From a checkpoint of a small mixture-of-experts model trained on Wikipedia.
Size: 17 layers, width 512, vocabulary 8192, 84.7M parameters.
Below are experts of layer 13 (counted from 0) of a mixture-of-experts language model. Rows are named router (the router's row for the expert), up (a neuron's input weights, with its number) and show model dimensions 320-383. Each number is 500 + 25 x the weight over its row's rms, rounded and kept within 0 to 999. Numbers have three digits each.
After each expert's rows: "mostly gets" lists some tokens that are sent to it at least half of the time. This comes from a sample of Wikipedia text that the model never trained on.

# expert 1
router:488509495513546488503492474527502480496478494497534528471487486470486486506486492490472504530489517482506532446480545525483473461492547537511530483536500481496572534514500489484500489515524487
up0:511472504485487515501500469481499519494456509517499489511503496507474487488526523497528512502534463460508498519448496509512483478474554508476553506502514493509529498525528499527505483500499461
up1:459514508491510510522499475464471508482495475472495524468441514503454531523504476503472486483502487502465505480475521537485474477454547554495523475461452514505511525533521518531506471497492452
up2:485522486480511483492513504501533531475471480500528489496454531498554472505523493483508505517498484497495495507502532503485443490489494488514498508533491508505523486464498516502489491505463460
up3:535448502484479558499528497489507500531524500471502471499524507488508490521459523506469521533522502487514498523521502476536497544520501500507477535499504497491489473528504498527469507510483485
up4:518486479473536491539515518538529483463470452512510574508510483488497528493495502529557482541577510501518501508492485518529508505525475471461491519504501499495552523494496493510482478558539473
up5:534495499508490493461483469519514483490454537501519540482534484518490478555453528517533488506503482532494519440504471520512525497499501496486474473462493475519539518493528489513496501486534497
up6:493467546539500504542471494569516527491488514524516467518515534514465502504473505497502512495528503487507493529496471490542527474477564492526512500542525451524515467540472534489470490504453536
up7:497508471525508485526512493509476507531497517452514466513524516498498475520502466504492479490441494517506503467506490519535522531480541480506492504480469521542513497473522502490516528476489514
up8:467508516505533520467545463499509504501563532550537517485510461497483499522480511530480511502449508491558524521523523528513484515487489487488486503469509516499547516458491498471476540520491489
up9:508507546482455524517488485529506455506456483525475504532516505478485508475489479533507505509485481501499498517482508523492492484486507440515467497486500492492493509530506464478524477506504530
up10:474482498529501473489507510510522458503515523475520479532522483481474475498534548496520515528483492490537482514506494514497487455505563506473501501524462457502483529473489500506522484549510504
up11:499511506521527491517460476482475555525485519452505488514559508539493484478534471480497508437479501497485482503490490523511497536494499475506478477516508492482495471532507460490480478507487492
up12:484496523500452508531524452520507538500489546486508547526493539548490513501552504481515489517463473495520489549494501477541482471513527517519495482477522474491511500507518499532512452515473444
up13:533482496496504536481455517494517502474485479472470464474518466499493507485493523492501479528504543484535464489518486552499451504484496459483541488481504501498504459480501454471507536482521514
up14:476478459516499484508506520517478499486488525520516549508491463503503524524504501526490521515457492539490472451517553454467501434512518528481535504524531468504465484506475468509485474459542505
up15:450503491554493486511482479512491479489486465512475522544519529504510488478486505524464490490474504504485474491464505492480505489494496509466499500530502527515453539499488503468515454522503455
up16:463514505479482478504485468481505530448489468482503501562518497519493496523533537475475497528474483494480511481523467494502554484506478499504568492527476510509510551525536503508521483468497503
up17:477516489508519503449522482478497506475487503456510532513530486520547502511525507519499489512518503512511525514520464498516471520511509508465496480517506506548552542497513450582489533555499484
up18:525513469514505506465489530461527490466491468506500514512499530481501459497515484494520482537532487490475567496488531449500507515537494481489502509523515471506501486524491510478533509501493481
up19:493466535543502483465460479472508481498525508508524501516496505529469492516501548541477541515507487540483495501518544489464481481528525518491482537513531502525495512509489490489488486511530501
up20:486504513509503503486487450515513503486490462524523484479507446521524505521516549486536491501492500504479544492538521527487497501508544535490500516503466441442559469502477489504526467474547494
up21:468510498492522530474486487471494471487492531476519508518465482527553468464469463471521470504514495513473525519484477507493501507485506491508509467488470519506525483466519505507465484565529431
up22:492489525549542498493480491528499490507474502519470514561505460467524510491494514491533536475477497515486468486524544501523510501486493518486433493495505495448487515514519483497558520522526509
up23:463505464533519489477487457505536503483477526530479534475497503538530489462511496508526502521530527511488491471490506515479530507530514511500527496510505522542516493491515483464529512530522476
up24:463481504498516510513535508512500503580534493510480510475495465503512477498510522561491535524521528491521513501506490484499489495486483528411476455482512463528521499491508471511497543492513498
up25:446538475479480510530507501530485520524513527480539504502554534486473491504460489481538493497488505492523537456478503483447477509487509483508505457481553481512525486498548503554517503500526456
up26:485535521546515504472504516498491487499518497494515449534533467485515482474481494458490506537444488471502461548474539519469502491487513526533508465512491505482505475487444521493484516504499518
up27:527488474501572522498490517515480511495491525494520487504503467493523543495519552527472469503504466489516499568497478516491471531484484496524525502494558472565515477546481472497470499523520484
up28:527507516498486508501546517466494497549454465495486542457492513517488523527461498498477493499510523470508497557515527503485524481529495468490495474475527523530481452530503535552497497511509494
up29:524502458491519518517488482522479448497484521463507487484479527526463452489565521519477461542538537502531462534492492535514478488568532533518525490502516511504499511493519471494493513521469508
up30:499474541472523509522489459519533538472429461471521455467553493507512515529523527448493443450493474516517528499489519501503484511474487493508467487496488474520503469474472499531499518478545491
up31:509481512482521528512479521523491515511499488493496462460504564465515471506503459485550505511485505538545495513533508515520538491508501506507481503442550523479514471486527456507578545477532495
mostly gets: " York", " London", " Virginia", "bury", "ville", " Washington"

# expert 31
router:477505486524540497534525474479498476487445503521512497503470521515490479520466476536508495490516530461508484521511491491507535499501533516469479561482529436527494532485502514498510487507483433
up0:526515520541494483498504523481481505528469540485500489517510478504468497516565522510453478496507527470531496514504510495514514498501515521501496516493531493552484481489495504506451508508463492
up1:448481491466515469498506511482490493535534466520469514511535486500505484513488517513526486460511491490513501550551475476491505504501501517514486494523532469544456479532483493458503472502518518
up2:513506523539523475507501500503505509508499528488526532520507525475524485493494513517487499504509467496462512498524482490430484520509529518504500526450506495480529479492526533488529459507501468
up3:488476449504529486497513473527501505495508511524546524520514493490515519498518492508506472464508492489451466501482498510467530507520450502466529482486520491524506528476500490560509479506526485
up4:501495461469511508468533537495504500500484486484434447549512516510523523536467506482508493489506508499520503505505487483523482528537503518488515507477478503518477457490519455497506531504521474
up5:500482504481510487518475489516496506453477452480511503516480506513497453529503424469493509465476468513509516507470547554474471541498526483483488541482489488459512513482506510481450483489514469
up6:536513543452494511510536468512460479514491510486458495522509502570498495482497540485508470483552492506495477506481520520528489505530549510473476537485485495523493494527527554525504506494508508
up7:467547540518516505477538497515501506501450500545538480518536502493514495512453479526506522529496517486513517480515503512519495496507499535484500505530522485474530473552512496479524512506492488
up8:467515488496511459528537511473491469476451466499458496506487500519474499487476464496534541489506533479507506480469490557464442517524510505530504508491534477516515489494482511479481522491520506
up9:511527499474512485548527501490511468561478500489488482509494488528477497529502476464471495484495488495494479487438498521489502448482516497488516507467508492502474474450501497466492513533506531
up10:511534485501519500491448482516486474454490503520550507504551479443508477494464495501503484512497545477496520514515466490523505481480514525492499504483478530512494457472468498497500504534508487
up11:525496497487529500500545488508512482544483508522496491481486488515521498477492527524490527466501510497493522515491513479478496485526474495497508545501491505546523518523528434494482503453494468
up12:492472527517501535498508516510494530478493532534449533487515505493507477512450493495492518507525503529484484495547534441502492522479503545489498525502506539477523531527497469513482463513493469
up13:486544519488519493472531461489487525480511490527481479485530461514505518498499458488485534512494481519477494479516527515510446477521495480454517569520523498521547499494504476461461478569515463
up14:465513518556505471519502527486516495529501461542490514500506503531497540486495463511488492489469507513500490508509484517519532510547522493467522493480495512505505500500509501517453503561502485
up15:525495492513502511481538491536501518458506428489460505517498511485498509514519500456509503477494506500536455492524509507515503500472478477524483486477505514501466479494539479532488496482530472
up16:504511480533489480493538472460497584467515493555525473498552488546500527495488482472455470483504532480475460460504468443471496533497497501470518495506503507506541525482541496530505505464518519
up17:525501526421448510563532487522500466510518471518479496521540518482478498509513504499468512517487520498471465501541498492498505506487520482539539524499510510550492514525523535511504524500501494
up18:472551499482452528479500486544477494461493491528473486544491477497483536499539485500488502494510535475451500502480544487491492475520518501465476521514504515540486468520501552431502490457567525
up19:461550513497499480495500523484514531492519480530452466499531522537491544484505489526507533492517528480472541537496545492477523512498529511470502480511525452506476495537483503486522511498521531
up20:498484474474474521518477525526505487500511468525525525498502492534493515508551494547573485519518478483495515527486476554498489487509494506464517472513497500529532528482495503516536525475533489
up21:471521488539502501486508509507446500481464529519459484525479492482496468518476496543475487486497496528520510549478543514524514476532509571499470454492550515542539480522536513541435478509479509
up22:490474476490494510515504501484498517456510485519513499507503556528497535502479486523476475503526476491483530506470492484537522487493519511501502487455473507475508517478462540470495508508506504
up23:558501499484534507537549480523447522482499500495532451474509512523467487529497482510430488490499504494503491507510507519501494520489541474494450532509521522526497517534476503517455476542507492
up24:502544509566487504475534521510510525490450563495430487507533528485514490512456504546508537493496537497490482523488501478506495507500509533499558533526464470491490482504457519482507479512508507
up25:477536497505475531507496498509470525468481481446502517533490528528487467482490455503517507470478479475489544482506500542494556479515486507455465515488488490479472510524509547549526494468514568
up26:457471491483507516549488467522529481502544503481536470524450511502500516484503492530504517460535448491515475492511499454505472522484527509495495519489525479482523528472444481515499466471539489
up27:493536478532500525489517497491495494551516495514516477500489516474522518540486534504521497512494556464538542540481474458497515539539532527482484547496504513537508456502522502484503501491523479
up28:503518481512507463515551503474454478527506491500447494539505491558485514467513458486514435510524488513500497494499496495500518491536508549485500482515526500468464496509525520445523482503465505
up29:479509507489506494512504466514494525446557498485446455502533517514476510465513482506496499471471507527486519523484495507493469495505499498467489536545513470532496495526548506497509510478546581
up30:496464482504501490507500512532535513499492492543429495530534503519573458456465480526487515485472476496501475489474447510510536446481503544513516460504505501453524489476498520494498509520522517
up31:461554503449480504513520512519508470497485455531439499492547456537522493499485517481495481444507520472504513509459519491486497492506517518546507481500530528453502499505519512486497487495527512
mostly gets: " p", " c", " dis", " f", " S", "("

# expert 8
router:472493529471557521504500482501475493508467498513541480498488494514509529511463508477497513479522540464537538449494507522479520476483508492518530505501537474506522488567515455500468481513511466
up0:499482536557460522452505524455513505495497515502476470486506471459496461507515494524481510511440522495487533493505477476478505535534546492498478457524524513519508471532453495508502508490480474
up1:535496486513538465486481476516466505499541470478477494518515479543499427491484557461513466455492497489492544459487507535504505484496499494502520475456476514478502480514493497478504479534432515
up2:477497490516510488498528479480515451499495499508493543489442450490494526499512471504510526492535506483498534427503498450473522480472540524507467525520498449523516490495485538515549488468482486
up3:460461482525510526534492463478532490472510468512505553522511460471553558477510533528485467512457479496515488513505490476480503514474494486509487524518496490459538497520531526505537515496478510
up4:453500486495524517472494456516487479519527503472499485505441530558474518500494498552494519482523503480505511480475530496453495508483511462487516496537469502483517490521532477501555482482565506
up5:498524514493507485492487458469476490505567456481538479494509503496494463508499491450512492426505463465522490524453508494519527519470518512490496513468543494439520455482488526459507515475549514
up6:496500554516484503485514504483477477506496491478490470484478514504521489518510491484488474488499463485499475537528474468533491506521506512509490475452491502506504521456493537489481538498525456
up7:564486529515448468481471517499524436511502558452552497504513539485493496520478523546509520499496485496463496512502512516508467499507508492530473499460500506537515500520527481512560505527483553
up8:498522490519532476561475477499524474513502502503456527537492513489503530517497520501491492509494525518488505525483437490532481503482478482468519517478479434515491499471472522522525510486513508
up9:483477522527481487457529498477482525488505476456484442500523471484492493543469489489525484483556521478489512498476459511503500514512535504512497557493501521478496506544475489510475486517475476
up10:496485505503538517573497462516516524507520543515524485478514515509501488518525476494461494527509534522460494526513526482481478508472514502498487496516479524481479471525476495460419479520513497
up11:483512521481483484510548480455512506557525506487459492485519508500551485490516498512503498462526492489538484497541528491481459498487506482517502511480491537459540501529521479500488527503485456
up12:516453526503479467494565481508468528511504425526527500460503514503552476514548485463524464524486474511506500520532496474508515461525518466499491494529484444508508464480515481535484513477505488
up13:488513517500536534512484521477502520522497488521490531513493520459511497495478542493479534509463541478509511517454483488516525503515483484451524490481481490542472511507487500489471493514519445
up14:505462508464510472487489490488522496511502531484456537486494543524527501445471462525512462467508488525516455454499499523482473519485451525491492509508492465464515470496522524500497528482487510
up15:477528497522487525529510508480484530482483487482464515495524513514508504496523519513506496509477495481491480519533473450437537474520510544473507484520482507523473524512457483453524517527526503
up16:464508485510519515479514473457527564506510473515484539503499532457484476483508483526538528471525499486466506450496505490511511491510494526497473483519496514527475521493523482484481496493496516
up17:513579488504464513505481455448512494557510536520473512536513490482520540554468505500479468483515462550485460495514492505472480509551509481494547499462491473514454474483505494496471512529556505
up18:506486508506520507469514520483499476506450486469517472508481459478559491504517539516539474523492471528449506493486528507468535496485501489503504511490476426467508535507493502469542481507511502
up19:477526466552509457488493499493467507509471538491501483467502481463530466508501475478495474530499511485504480540519511491490455539509559500517474541517482501516475469483498518523554501532529493
up20:488546546498467507534544472544513550509473495484509474535503480510490486545511502426547510522471540536486484498504526562501522512529503549496529490562513513536490471488517449479483480485482468
up21:511541486517533531508494496504465517553482502444495476506503470503481503502504478558485443508542473502487513480445534477460483502493517495508488510517499485519520528496550477535499485485494504
up22:466534528487518485511461500480468510506507535460433507512518474549526509477453510536503492514478509531512458495484475490483500475503480484494531481486499483454501506493511473516510451484490487
up23:504497494492536489526480491520516536514508457503504488526495518530459511556467509511538523496531471499518530499499449506486528506544550517471490507501493491476499505493500512501486472470479500
up24:499457515519520495507495470492490506497535502497514484514520510501531495496467488489520499478542519454490501449472488476518543502485506492504485518476485511501507454514490510495475476490496473
up25:568433487510533483511506499524544488529516532478513494507483494518472533496514483503533504515467491488522527479570497454537493493508523429476557546530477449522496488508524491487490465493492503
up26:523541529470488507448509460501490470477542512519523528502512516508504513500519460521521445551529488497519485541489468502491501499491498526491518524502503495492499489453535464526510536526546501
up27:517502486509521515527500453526454485486522456479481470514459537536527475500475540550502490524477505503521514452519559497505473496518472498515537559483508466465527510497509495479526527502476534
up28:474434469506484499467513479543529487527498483490474529489492470478488519497502483461472482567528514441484537523484456479500465495471528525488507495504512514466505527536517477546482488509511482
up29:535520516553531483468542511486504469530480501502521442475494503479511491463507481522470492528525497494482503487473502537494504488516506538483470512496492483518492498495544472513530506463514531
up30:445530542528514525493495533486506517524508514495522512497484497511532505478554468553517498468529507512496478477486526523524522521531511517476438506465528446503488495489517518524478539526517486
up31:475528511499499485489518530517497527496495515504507516501506458481509506462491509490479475501486495483479507452480548473505499486563499501495520455486492515488566478516507511482449503481519512
mostly gets: " [", " Died", " ", " “", " (#", " Vice"

# expert 21
router:475466535514493524482514471514478493521467520507509517513556526546499491521526489504455498510507519533499513504489495470511536507513525564448494518467434529513515480485527531495501467521533459
up0:527463468492486511514485499533519535478481513470522493496465488544516469498532491456478520474507505465452495498438497502511493475493490448516512502462528502506509528479494517469492506540508476
up1:476482513486517453486503531527517463503492507478515450476522472498508506522479513494512488495531459525527526506502482497484536480530492527473526474514483507497552492493506467501478503470522486
up2:468497541509505488543503483536465508484521485517479503491502525503512501472478510433497505472493544523484514537520515513454481516508497523527516511510458503514524503485491502496506495470543465
up3:496484494475497476463517522499506506505518470461502525501474510500498484495453492489555539458513492492472537535478467477505463499481552541464490510492560483489550489487503499519508476498484522
up4:505472495469516486487537475505491501509531520497501535521515446514515517535559507480490479491491522450494425477507543508537501541492496478510509582494529499514532489540498525532522460531468472
up5:454533474485566525551511488468478525493499510497518488496532520547503491530480495473525532494587485507526506514486519495491470502502569497518438498497520506517536511531541512508485512482493487
up6:496470515540492520553479471501488494502506484458495491472511554503503443529534520503521520498504437460531476500552489474486502471509466517466510494517493521492514471498398489506530492540565502
up7:511550512482481519458502480523511459496478514460488525511552480499487463454491516486498494503525496536519491490505486532512474532525520447497502490443483521523533549465526509511486513447530516
up8:457475551524460490512501532508512528504527516536482533517458466453500508529509500505494484480496521505529538491494532482468534522495513519493498516466452484491497461546538475486455523527478520
up9:494465505517484547505467532544526508534485504492483525521547489523482495524521500552491475509529491493494504480519487505506555473479512471519560518566505515488480505505524472495520489512500548
up10:479488528451525512510469497481495506503472485504516515495511508460508521465475516498491510440488496503515484537521478471487536511464479498461526472518520479445474538523520507540514487507498493
up11:476550492522493467452512498545548489520515486545498494512539529525511478526511488507482491507564517511454499549480487481472492501514493529456529503489509506484509522505470489462495470528476501
up12:497501475498532535523534513471495457501508489469494490507509509551532516483502503504492493508512471499525544518484523567483472486520500517503444484496535424504487459490482495530563476483500491
up13:482505457559487479493486489472487537495479537532519465494495464499502491513455528523518481465508506502539476482513483513522490483488494499499539554501517489505508477473520494480537458494478497
up14:517527491526494469517500442509535521532467520510539549485542539570539467473517511506487533508502476484477494512460485466488452487485491506481527498473489460492500481501491516499499544468505441
up15:519490447505516509485535493526481491491504516481478505480521461551492485513462490472482497543528489444569525487489469532513485490522490470509503480477504444432493517493502477514499428484509503
up16:456475497512536489516515489489536495471479507497494486500489479484473473495517495450509492506514481495458517485480480427481536455429558508505536509523475489504509495495474555493483499470537526
up17:515468471504528519505477505498513500526492478487509541502546469514478484537553525488501510482479486474476553483486456497489498449516529504476507546509494494519518492492491522523474464538509506
up18:485503476550480521494507493459463504539504498488524482487537529533461500471458536502500503496542436539498492479521492497476468458497472454470453471502495499499521489523564506498512479478485493
up19:468538554493505501482523513500517500534486483533516565507500461548487504503496520543527530460520487462507495516515552486470483525480508487453527520484510525518516492511501452513520486479494493
up20:473454483491507471527545487560507507478450482458486496544549522490481524484530438452505514491481522475528514493513545508498492505490523512469479518461496514487521489533518519453520454478513488
up21:516485496476467494490493482486518505498471538526544480508538456463503513492470530536492487518513464488489525509545461503480487522504471477514464497505474496498506505495488519487546503479507464
up22:526442499493519501482486494477514508508489504533496475553479513488482531510459489541509466513508502533456507487523489540507496465548514488490494503475459541547479489463510491476510533451499498
up23:504523508528501512536538476509509508474515515489507445485545526526511501458544533462494456472527542475501507536522513460474500492484518542516495513548482524537499466496538487489492490456523520
up24:496522528513563531508501510570477469531524495517489485457484490487544501514471519480515537483495514505518484526493519473505523480478487544453499476490518484510548472499487489468469503511507479
up25:496518537485464488495481441511479493523502498535515509500533487511510465534472533450545497509492492459439470515528499453503513489495520496515505503515532494454504515492437509514520524509517460
up26:481487586495507494501481482510473480503509550507491524510484523559504523453458464512448514488492525536519458506493552481522514508525544451493524531484489504522482516508518503489516535520505497
up27:449497509515466474522511512481531489509489500531527502485503525532486494451484498523468455534495500505542473518485505470513487492499514491527499464492514497490488499575482520523474515519535503
up28:492550516556519499536495463508492515537479499467498467524524485494494493476492490519508514545473496487472514501520542500482522447523491544478524521483480474499502466548438503476501490497593466
up29:458508505557488538513510560539486463490490504544464536501547528463513517473531496486526487508524545474524536495526467492513512494489535507444477510504470478493485542513514515485466488519491478
up30:477476479508510496517512531534503491505468521526507509548528505533447442465491474491466543494481476585502534503509447502478558510465495477424522477539481504500502471474500494461500520542544521
up31:470487556492481516491455498489483556498531531532532497543469477520520504501532520500494484484493470471493509528506495513488512516437537506483537485497477465477503473522565469493508456461481477
mostly gets: "ci", " Na", " Bo", " Mo", " Lo", " Ja"

# expert 30
router:488486506460507513527516455538517501461497465464533522523483517489496467497493466519540481475511466487510514480507494540495493492510516474536529535479525457470502513471556492461494494457498503
up0:454508559502487471544544469500469490510493539488471492463529549522521455504490510477509463495513509491494554474459497494468485514521508514500491470498464504503534496505501460456512505489525490
up1:531531505517499515509457497511508540532516483556493545544516480493536473515454508532504527501546493497492449480502506516502513503446510482482499516578522464519559499519499463506492472540501486
up2:520463475514484502556588484494505512485541467511495467479491517492450512541479460531520445476502523527478505478517481494535501538497500461477506513479486473478465515532485525485505499494527502
up3:519530486501521500522525540491515495478510537553488509514454526530540523483494486530488458484514495538539481555479502500527485474512497502486493506487482496483483487437482470484517511503517512
up4:476498498532475516550519492511493478553464471501483476521504532499535528493508450530490492510477443545515492487562497509473530465506508538498473495508494466470494469525533519470505473509477509
up5:521518547507497493505500529518454480468513517503499499514508513489502480498527476493475502520521479487495513495569502481526483530513494476474520471519536476459508518472491481494493484479516469
up6:485492512500487506519526469531464563498485499541475491526493468480504516483471490504480494487497498484501505504523497443491547492519507471503515527507491522504486485441491498464480459492493494
up7:503522509523556507505517498532475485556514504510504508509464497491432480498489504506495500437503512514481511507499547476542548514531513514491523510481491476494530498445529444538522492499502457
up8:466505498531542495522559490457505451466522524471534507551480463475485513523511488516463520472483497549508527487497484471513504469529554455482538511509524509488510490530510529509490497548505490
up9:512516509519456484451500530506507493477513523520547489509515509529499489515453473509514484569464440515451505461500519544461536496496503494490515474473457526521463513429541463520456531472483563
up10:513540474532489501562510480515503519520475519522480475462525491554483532523460521498494516467469487490520505475453490492526534519484510474475534491499500506523488482497484472508524491479489466
up11:499490460529482467486497482513497488528543501485535509531472453529501554536500494518504435470473515494500518518480505468538521519489459516469482524523494472471546517497517504486524481540498504
up12:478526525534466511500506492529461483495480492508485517485494499494456481494504498537469512526493465530506517503461549498511468470507518506476508500471505516487530498489490500509498447447499498
up13:499525540489496458540488488484482508493540496486516474487481540503491500501524494492457461492518479491514510486480488500487489474476476528505530503474471491491509511546518467518479515474495515
up14:517507475502542491482490496474503525531461492455486524497515459516469542509498496531430490477519506535492487499498521465472472521480507492507497439501536498543510511539499455492470461462465482
up15:497476467493523462482442475514498538511504467523509462532522489541509503465521504500471525475503478484470468459496464479489492504484512490499506526449513449442466527506503515489499532488537497
up16:506442483500463486486485470484470502482516464502520479510507491441461489493483496535518479485506493490493546493511497485501473553490510505496509519479464516497527485541509515496499465516504531
up17:497504536500497511503484527507495460520473544527506500499440514482548524521476515503474474481489460570492534540491476460480459507559514496521504491447522486460493486491527539500492525465493529
up18:461468522482522481505515492495494553524494519538491490538469517517531513484474536488462526511533522544490497494473494439461511528525521508477483502479479498530512447491544478527516502501476508
up19:494485509510501502526519502532532443507531517520485517510529492524466462476487467508520485523550522548503458506548515508515473523517506512508493553526525483506499458493524500530493519504460546
up20:518489505495520449494478488452488486502513464512486497498498485504494530518472476493521515424498513528477493500514493515539485500527490502513515523480486453496500502535534491484531469527489496
up21:498511531526488503514509500525517493509462503454531507513518475480509485482522469519496498465463480456554539552465491492511492476507510501516487484507520536515512489472539508509462448489501505
up22:496494543490503518493511477471522506547477507511518520445475507483496517485511466498499475526469468484541506449478493515504476505511491489474488485467492515513533478510521494504483465530487460
up23:481511443498501484492464495496471564475540509497503502527450527444540504447550493465485516492516490515501489518535486516500521524488504495510427526512435503519513511513536501490496462488522516
up24:521505531552485502523518484551499446527494548520471503495475527491512467520476443487506497510536489509567506452485498483512460500477465535495487512502519503486507484486514518514496495530488467
up25:525502535504474464514565441491500479491496459457476496492510509507497514504506454521513507477509549504457475541549518480475491450484476487513505477514511507495500527519470554510479520509519456
up26:510512511510488499479565512489501497500510490532504537497503530460480517538482497484504522489487485494460491489528492512483466464476485508497510520506476474466470516554513498513456485482501488
up27:488511469475453501474443478479505528465509492482502508500524545478482474530565485564494503511506507511466504497471492487478523559505502500480510523470470467497483490505526538496493494512481511
up28:449498474485555458491535502450500519509514534540548499512522486481543484489498481505550536465520475475494519490552517498486525536487480510496516534515524481506520495551492520513517516529507484
up29:478517495533479501465538436502520494478489509481502490498513496490489496457501496504480536504555481558518468497504533488512504515508480491473515508534523440461516438489512511516511525501519495
up30:474477471503497510470476461523505490505494484530524487521486480493536490493529512501554465468531540490499519536555454515455460480515506522508455481496524498502515492540505485495519481520470480
up31:535492510480527522490520526521490529494527479474499483495507480461545456482518420489491496515518465488491507489514481493492451486503483503501485518440497467449536502490508497555500528476501525
mostly gets: " ", " re", " con", " de", " En", " Los"

# expert 24
router:487500489517513462481508501517491497542462482523503535495552514493488459495501496514469468472502446464520489474537530472481504496473526514496499501469508482505505457490491496539514505496528471
up0:464565527525468530542486484479471520500528498512476466492498502536489532544491517508503501521511486467500533472473454525505509525515525489492497471520509506462469481512528511514527528490481523
up1:500553495511457512481500459481470500482540495488481523533535462499509508512531509526448490583474514477526486528502522525505534486531518482491523479530507482521511487526526479507500486511495548
up2:430548489501524468528462482503448502487520543533487529497497506540547517484478520537486502528556502491457507493501500440511559481514494530494433519509477525435501496548504514491488498514539499
up3:488477515511493488534515481494519482507522472514466502486524533507500474466499491467476496507512480467526492440503535474546546476521564510492554490554473518482499542513489490483515499496494531
up4:489503517501460479495542518534541486484509472526502529495497477494534538447494531522500520460495511513509515532542498522530491508495516507527541480503495503511489521510496509539498443514493474
up5:517477476505534487486469499505542464515482488507485498480494551525494473489507469470517489511528468489501468488529504486531524485499515536528483471467536460504512472469510524504497515534504491
up6:524493499506513526536482478450530559489515487523475483487498549495491475511475541503457487506497492514506525546552544531537485499507518504504533501491523473485489500530504474514507473495504502
up7:497508483488517492497549504515555485500481487533519463508462526483491544493511518518479516488473533507489515481467450468465483490514507501513510528501475518528485503542496488530468510474519510
up8:498524544473469535490495514482477526538529558524496492522493520535522521506490502524515578477512508499498505517512481494531517485512484520528500507479516475524502489521477483485481496509460501
up9:506479518517510513514480518484477502501519473544488508488516472473499504453531495543472439524467480504491507519497480465493503520518507511496524524492459492551468490532476526484505482483500516
up10:492496498496471511486478493524507460520535538508493533509479500493525479454475515529480521459542476462493464508462483508480529483509483528535502499490507485480476472487506473461492516518494479
up11:470526534526514488473540498421486517480481488487500506518530506495517504519483524501519496462522487480443488500515505493454512504490497467484512521491507484509496485504499484530491490469496446
up12:489512503514477472520492535519513507503500512532489500504482538505543525506494478507564516501491492510519478524446515505500517462505511547489493505467492535500500510453502507489511564527509500
up13:496509475532518494516519475487508522519549510517501513486516488498542540500488482506446479508556503507517499512535464482495492503493521511507491506430468495522507476455498518537511517499501526
up14:508517538494509507520540538488493544515491541500489548507487518527536485522466499488483495468522483476478461477492447490463557514504503527520499491520515515511503530530462478531485485515525508
up15:467472503512498498509506488513488527509531470485511522503470509485483523501527486524552464505547484507499476500509503517518504486556552498458453508500491510485500493507477518532486510491535486
up16:519520470540527483482488524459465504516490431486521515496479487467534517499492527533521497505481519479438516531500505476496505486491485491494487487521462451511485484527545484490478510514516596
up17:480527550494520475507549459473486519522474503514479517512490492455515529502528504517519488470488503491484478486461535495489496503502502542439492485525513469557504466502506468517543427511532521
up18:490488511538528482528489497459490513504531499536510443497505541521496481535483543486510506528521481498488552495506476515522532493521514505505565542513480494479514497516498524503503495556526493
up19:496518510528454453515493491520459496511506499529484461500503526531504474516484537495447517477493528494488494504461478549447478514519532505507521507479467478526512486498494495476492469520493497
up20:508516480523483502524532500532560479500462458514504512510482515494473487478517520493530477500476484432547518493511477495490520494506505500511465532526501491487562475526504490481514533465492466
up21:480526505487540479504499514488548495541530504522523494508469497526503525529514504481530481540482505476533503489509469507530450452508518480505503495509501546485469518497483494530496508479533482
up22:497486511509566491520485503500503515516521524496540524470482538481510483502531471499448471492521482506507563532483479478463506490528507513529494488490505458491519532501482465481508528459506466
up23:525512516507545474540503503491550526443487448476542510468520497482519490430485518501486454494504490505534483490495522485505496482492477479505546538568508496501549495510449495549476516490506489
up24:447473464497480462462486495498489465478512513507481515463535456510505470488473493542497491476496489525526514486555455494500524473469508544480508489533473534506474527529511488525468499495504535
up25:506541471496500525537474504518510461521475511535465502497533522540480478503463507486461504514485552485486465465526544497504514498488521486501539470486533508550471507524509488502483522481531495
up26:547487537474497464499533470484491528502509505477497487475499533497502492449548472495512514500499501524441485513510480473503473479549541517521528523534499490490523505526527493497546501504488482
up27:502501532515458483471523487513485499475485506515519492546492504514517505490524523491489464472472477515444515482485484517526464463476485559496538456518454449488465521474431517498483497488495506
up28:525491492483489532458528507488455510510539529510500504475493542515507483502523559508475510514498501495499492524512502492499506495529478502489500524507480469486506455529500485486487507508486486
up29:509466523460435531462491430494515505510512545476556446548487460478513473501491556480455501527504518546495502506499491486480471468460523496512516486486491421481505438487503494507501483475494458
up30:530434512476511502458492482499497492463511510502476483517525535482509455450458537479484494489528508480508486502520518495525475520522491503478488480505534489520506453511504469462500534499526495
up31:523538490488473504490514495506552510513469467545480476517541461495468485483535495500464469536498505462498497470517519482474506486502536484525516513506509454452524463515515502496512551447550538
mostly gets: "\n", " ==", " ISBN", " Coordinates", " =", "=="